From a checkpoint of a small mixture-of-experts model trained on Wikipedia: 18 layers.
Below are experts of layer 10 (counted from 0) of a mixture-of-experts language model. Rows are named router (the router's row for the expert) and show model dimensions 0-191. Each number is 500 + 40 x the weight over its row's rms, rounded and kept within 0 to 999. Numbers have three digits each.
After each expert's rows: a language model's description of what the expert responds to. This comes from a sample of Wikipedia text that the model never trained on.

# expert 28
router:439547511510464584485444529515453554458520538452511465541488499488469515451505489517400546526476514439508553486513575471576466573518494446478511502510539471502529504480499519539522460571465514471509539482419544538504466500480503544518460485478455523542489540573556524540527527520505525539431575488531419507469482434548550443466468507528492511487566562588503489473501460577524531436553483503531429540544470474598525487494493590487463546498495452510583532531503529415463522515499468515493482551504492472440509509498470542452526503577469493523478468544448538463422495541506598454
What it handles: Word and list endings

# expert 5
router:582490500469530520565481430520508545525497529513532402522502489458493399477512555503540544453538559506481409525516501508494476456487527474536494509517442550537458533491561483481542508403535467416572517531466562462564492472447514468473471525494551474543488547465523475601459484539534544481506483509571558452493500485521520536525584489510522483460551448505408523514503493511525524516428525508537495552429522497515532570421440547546428482536509528519436521582500520566471525535484518526457484466499504464522444455488528531554501510477451456548486452450521497480563464508502486413
What it handles: Given names

# expert 29
router:542496503560503584476485526470485583477512465529515483428501504587529536527479568537500415419524452556510623476498537516556495570518502466468538436506567480501450522541485528477515515427480516498538485527398477464530509473507469488470481516475449519514515453499532552461491492501536458509445570421484487478490426473543482526510475475536471485540533527543482521480436546511504453479532521474453478569589505538551516484520530528521515490473425491462539544463507568408488501542483474488493425577505501576475477477571425524469544473531484516540498516531450537512530441527514597523
What it handles: Parentheses and headings

# expert 25
router:544577502539461523453461520506483486512588492478538466498504536558526578533480541499450444459471508507533618430487542477560535544456503482475510482504416433460449514528420513505469534470471468501477500523422473448492464551507481464467450555429453509525489514610524512540477486518527481507460564414466459482486489431482517567512527488468499527559521499533435521502461521528528512465472454492491465539525523473506519472540468564476531502460447447433515538451459548449497531537448517514463470525500507471501493495551445472435537488535451500517544430531408540534498413464480590435
What it handles: Common noun first pieces

# expert 13
router:530514580461478531508498527501521518497548576448504454548464533491464467486499457518515450492506469476512520485442605517443472419487496438490526581409465507459473534536444494497530477434511499466507501547488466400525459427663545480446496514435500516474493469522503452526521512519561519526502474563500523474436485550480424502512508527464546468506523417476572478504524508499508496522436453512479466453491554484504498558526489541518460470534482470464514523539475495561502434482539492476536610453488475557525473505568540466443438497580543532511488455511448463543499474470539490444
What it handles: Possessive pronouns, word starts

# expert 2
router:446522464486473534499506596524523447484605538558536438590483500460503473499427525492515457457501478495491560472541558485518528459448484444503527439419516434476538454476546455512477432487513441522479599555492553503485472541485480519488463480475477519553502464476512511598427418533470515516477472511527426495508526403537524443525409541484525576550534476533484537490484480577534422576477413569534537531590517491494517509482487489497443511488509531508519502564477474517535524512493520494569539536447532475483470484472519518470472521509438515507484526526476556485487544565478512482
What it handles: Copulas and plural endings

# expert 51
router:447459455571509461520496491488515495459493448432552561495483558550499481478544410521477572496523457467486544539461467533419469489523530530462506454465511515444557492533465481515512513555565568421554448438563529536439571524461481449562517501492528409540454483526507539476498522437477478500463473483528429520450543465488576491490511579521519507538601531491512502461525497484452475527530481426530484489492488567476510500507574450560514552510457526498524482513479495510496596494484555494444505508488577489446501479420535487535491560441560512466496434510455457455454488486492416516
What it handles: Subject pronouns

# expert 36
router:544514461483517596464526502500460522504562468543493479477541480531495563529407526537439441417523470536496529439485536524553507585517485539450532479576495464449473558511468556506518494518505500477512531495405541431475476494558490534506486489491451503512469467554499502558475474520541407523451554472492500439516358436577481478520495482476494489510492487514491512532428503589497503487514511514470510512490535506565474509520486567551497486493467405440567568505550540461475501553487489464493510512532472605498481441567412483503564501572469500496519507533491501503552499501555559482
What it handles: Place and proper-name stems

# expert 19
router:560498556439459513511495502552574499538528506451475429580476459444503403487485549469544479503517473520479441497488508504494500444530524420488567539475414471470516503499499519544528484380477476468520527551543506505519493427510534464427470492545523458514484505476506430561480446508546545514497523578527570435475410546527473550477507523427500516494512436474505522530467508484564540517493458532488509477414541493521481512482524517489417469555520540525520559488557479514515462571487456510563539485445488542579474466563547489467471448558475514532462491479563592489524460540488532447
What it handles: Name initials and forenames

# expert 57
router:502445495528454495525553487431481545439497421474521487476491432488492515438543505478531547452522488532468510574509525548442499497493499519495511477518544492432499539552507504533554480600536503513490411417577553521501489537501551436517554551516561474539547529460566539567476472460444531453498402575586450472461496415494517512491485533513557481486435493536483505467456489465510506521501577486479498497494517567526457530498490403538537518471522544469499503498496478504499531549514530474475467440531565498485446473393481483511514542499519453516515473505484424481470572508400421477
What it handles: Initial single letters

# expert 60
router:412459517560461476538443504443510521508494443425496523490540545510509466492560423479471550522550501505465484560506447510501518494544558501461470471464537501461530490482500451513585407548558510455484444458556443507476466543435550502533515547547533368494475510574522469443527537438444399526476431515484470500486548393523517502515534519483492515512515524499510449395559494533451497488512506513522552513487482452495551591501459452532567535517481533535560484500493524554469520522530515500518537500449538543439527564480541483554492547445485485505456468475545477486525521535452462507
What it handles: Prepositions after nouns/verbs

# expert 62
router:431499433580500486497502476426465545466479455428538513485495589571451497489535443483489576501599468483496537564500448527474484463542532519429489515445591543416483491477523443506471523561547533429572462488557499528479537492442457488528522458516504420498502540471508533503541547415465498499448457457535483546478551432526532543504493517542516529500548523467466520462500478480462511526439507442484540541484497505426496522491571463437575528460453506503470506505493520530469597468488532472466543512468497495474487531546526440493462534417509533502445412500541465474472490483446459531
What it handles: Modals and word tails

# expert 59
router:446482446535488453541530494410535552488446488356532474517551513536442484457464412505514557521540443527428525524509449542439476483483527520431505505446529504503519476467499491493514477583556517399505447481561505524458567564447549497500503507522553397562523466467468497411483549500477451531501497504532430490527560433521489491472514528453571526496564519478483491393530480479451511533508498479510542510492492551488492510503497477483546548464496546531500463508456479488478529468530500492510519504465573562441520496485535515525483599455536488490503487504460571500546511467459406510
What it handles: Prepositions and field colons

# expert 31
router:522549489488463536473509500512458475451497545573448471425515475520495530532438538558502439498472471552509477505483488549492480482498495459533477600484558493462461493551473504544500503482484457514438476502528465480479491511584508547477552571440593518516556447540545511560495440461468434534519481520492454482522513563488544543535517512410533520517407541458508530503508547482469509462528555511436504494454449487508491531533500495572571477475465523441438484501533473475509511482560449395477514477552458475463590465543488533515486508413468492518492438404490503509563425466465535600
What it handles: Definite article phrases

# expert 10
router:522550550399507511506512511504522480518572518456431414576482451494466471489458514480577470532491495471490509503474581512478509463516464491484498521402420476459543535484430496529469446398525487529538513534531543425552466461533505453466427537489515519473519442493478442571526485515528551541556467571509557519506466531532430484538569520473549475518491442493481492539488465511603520530461465478502593510470529453443497513492484541444432467484542499505502565510509521567536423535481428471560524405446463510546496477508498473501457471551506505521502522472549524463558473518502493463
What it handles: Mid-word fragments

# expert 32
router:496502464415518476461514549477446547493548477514562434497503491539461539561532477458502491417508468491533579479445539532552502526449513575456488501525470468447508513466513505449475544506441461489502453449429505492381465440502467526530429445522478565505485472556573474422474514484507591530452535526511488501584446474568420510483529475526482537535511498535429498477491504465520478476487511524436474561533549524496496515507491504485430494543413519565520511414522529447481509613480505468554481551479533484478534519530531464507556491517519430494513449519512423548540496539530487456
What it handles: Year and number starts

# expert 38
router:587527519501539531504584519532487490498611448513559518521521514523501539547478550492541479438503434531568550508531507417559558532519443387511516479477513473518482477521463509416443532489560483519471512482410512464462448525471577488486456503505475510544507499527506484428536480500547475524425548466498498441528380427539474517515407465513471500546485493488484494522461494530475482507487475477549499556486511443510483452468489468510464524570495511489531510494492467424484488524452470474503389549522498519509504500555448468469539478529390465517402523491470555473512467486478562493
What it handles: Verb stems

# expert 54
router:459507493555551436458481535449495547449433492414549500451513555567450460452542423523491571519544476540458450552482446494422502512547527566455492503508524492429521477531497492541550510552572531385525422494567499519513510553437501467520488537530485409527476505529456494488502553454523507538497422500513445476426507460530506524480557539504479493546532563477497479432477520490440505513539531478511523514489513589460532529499531452533588533440508564498507508514486523519497597477486494448433497491467535503481524469462532517550453559445530493486525497427494496484515508489441416517
What it handles: Year digits and place pieces

# expert 56
router:480483482553473491505464486479462514503455498409467523488471553510501508511505448481478575425532481528485551534458462539492501553573541544445503493454543459475519492514496418561565503524504542496512500554554446486469518542496517458558510510518504445534511448620467537542476592496512487529497469421477483462514525535543494599487517550534523491551558452528469489509454456522452513484537458446492480455433470598535463488484511498558551524504487490507521511538550514481610578470498488503463518536481557571493567509467529452524581503411531546470485490515544536535452455484440425554
What it handles: Capitalized word onsets

# expert 3
router:542525560436454532516462503517465477580521518388470413549481520495483422490494468548541421453505509510569458454457536451495512464518518507484511544482456526477482516458510521553480465446528446440503539505497507519487476510486563521441510539543522527456541425489536419531507553512550501469557479552474537520510510523556490573470548544439537490447466487537567460469524494486562523534493449488471581466423508487477495504517477496488505466514545525508502530458506496493504411523468484511586491460443437512595486537526439460413460425551453536525527572501470554505495418539493546466
What it handles: Infobox field labels

# expert 48
router:416483512529498404516514476432499437458422478425510509491507531531562478464524460487488561519510517466500521499490475489441503497501519575434499489502450506499527501470494508536523526559565513448595450459589469503382499545449512460514478536507467413532491517570453566397473528473489521478493489521518477469486523455487551537509483548559537492519554503497488520446533540493447509535525494402515544489446502521465505528511547503485567482521505614485452549453458498533523579517476509439447506511462566553493560501496566489530510533447500462485545509474468463498544479437465430552
What it handles: Capital-letter acronyms

# expert 41
router:513511468550503606486495514466489497474544455475431439477511473534485608535484564531453465435521439497522568452449538454609516548499487510492530504525482458507411525491491545480532586452515493495527467494391500477482489482529532526496422520493449521560455449493529528470497472520475470559490562440521542530477467455539477516549532507475519496564480514552491555505442541533514500475530484496528448591533512493539496474511532523539464498487432435450553540477516541427529531548478459489458450556531485538497491521539419475481561456535410475530509503481443556487501417487514563458
What it handles: Capital initial pieces

# expert 58
router:504520421578439538520546560519534498519437421413581556499478538525432507501535428517420523539486446499476524562509457486414478515518471532441532501504464509515499469486446449522517511557529532483527446490557467474469423551481525503508587506552528455449514540433509493497534527379440522557512446550486406502530569430519501520469546505541529546532563548497556448465518528495437537518498491459476473460523517539535569476513482473483529592504527541470480547460473577473489532534516500437489492492472525461497564479495501459517472506434520521496526453501488487491501433495509469535
What it handles: Institutional adjectives, nouns

# expert 33
router:563469503487477530540517498515474529498526514513489400488538534592500499493506556499465526428460537537514524438544501506546523474514463471508497513527502457548467510537478515471490531472546545469557432530399536442490529528467540465482473454513498513578464543609585506519503523585534482492438509456533570509473472517572452550570497505487529462557478531499468545486458532560446528532522538506470502536489475505562500524455466507497532471509437413516497603560535532442478528534497420482522452449533471544428473480542465524510482556410452435533474490559452544521468463482557542490
What it handles: Name-initial word pieces

# expert 30
router:460513424468477597505466506522493475488465578562387496547525507431546436488437485493512489557474546514466490542499488578469468477427557516569465544502589487482472475525513479536544456488470455507417528516508476532517497525571519583542537507511549443479518482519538533562475422425476515506514496551514467495521458488481540519527503541489529465490539490504510527465519482524526467425553506542457472468425469518520502473524477482566502446469542476557450550547452487507511494496572487471484509424567502402461541480507562580517482527411472543456452497445504485432494537505470518553
What it handles: Articles and conjunctions

# expert 45
router:504507533490489484533468513510531545557576479504485434528503448555451556501523579538444491415542483504510532478519516451530499609487485429468525513547478459475485561493511537498508511459489478499523495540453502472526510459482473521454489499410459510483409421580515497454555470535593444535426526548462511451471449470541487533523532486489510501548558488513474545488450563477487509494578529465511554602495523516524486501490489535469490504507504428516515503494523566451459561577463451417482444574507482529462450487513435503469510499539465492492502493474436530435591461550507597495
What it handles: Foreign-language word pieces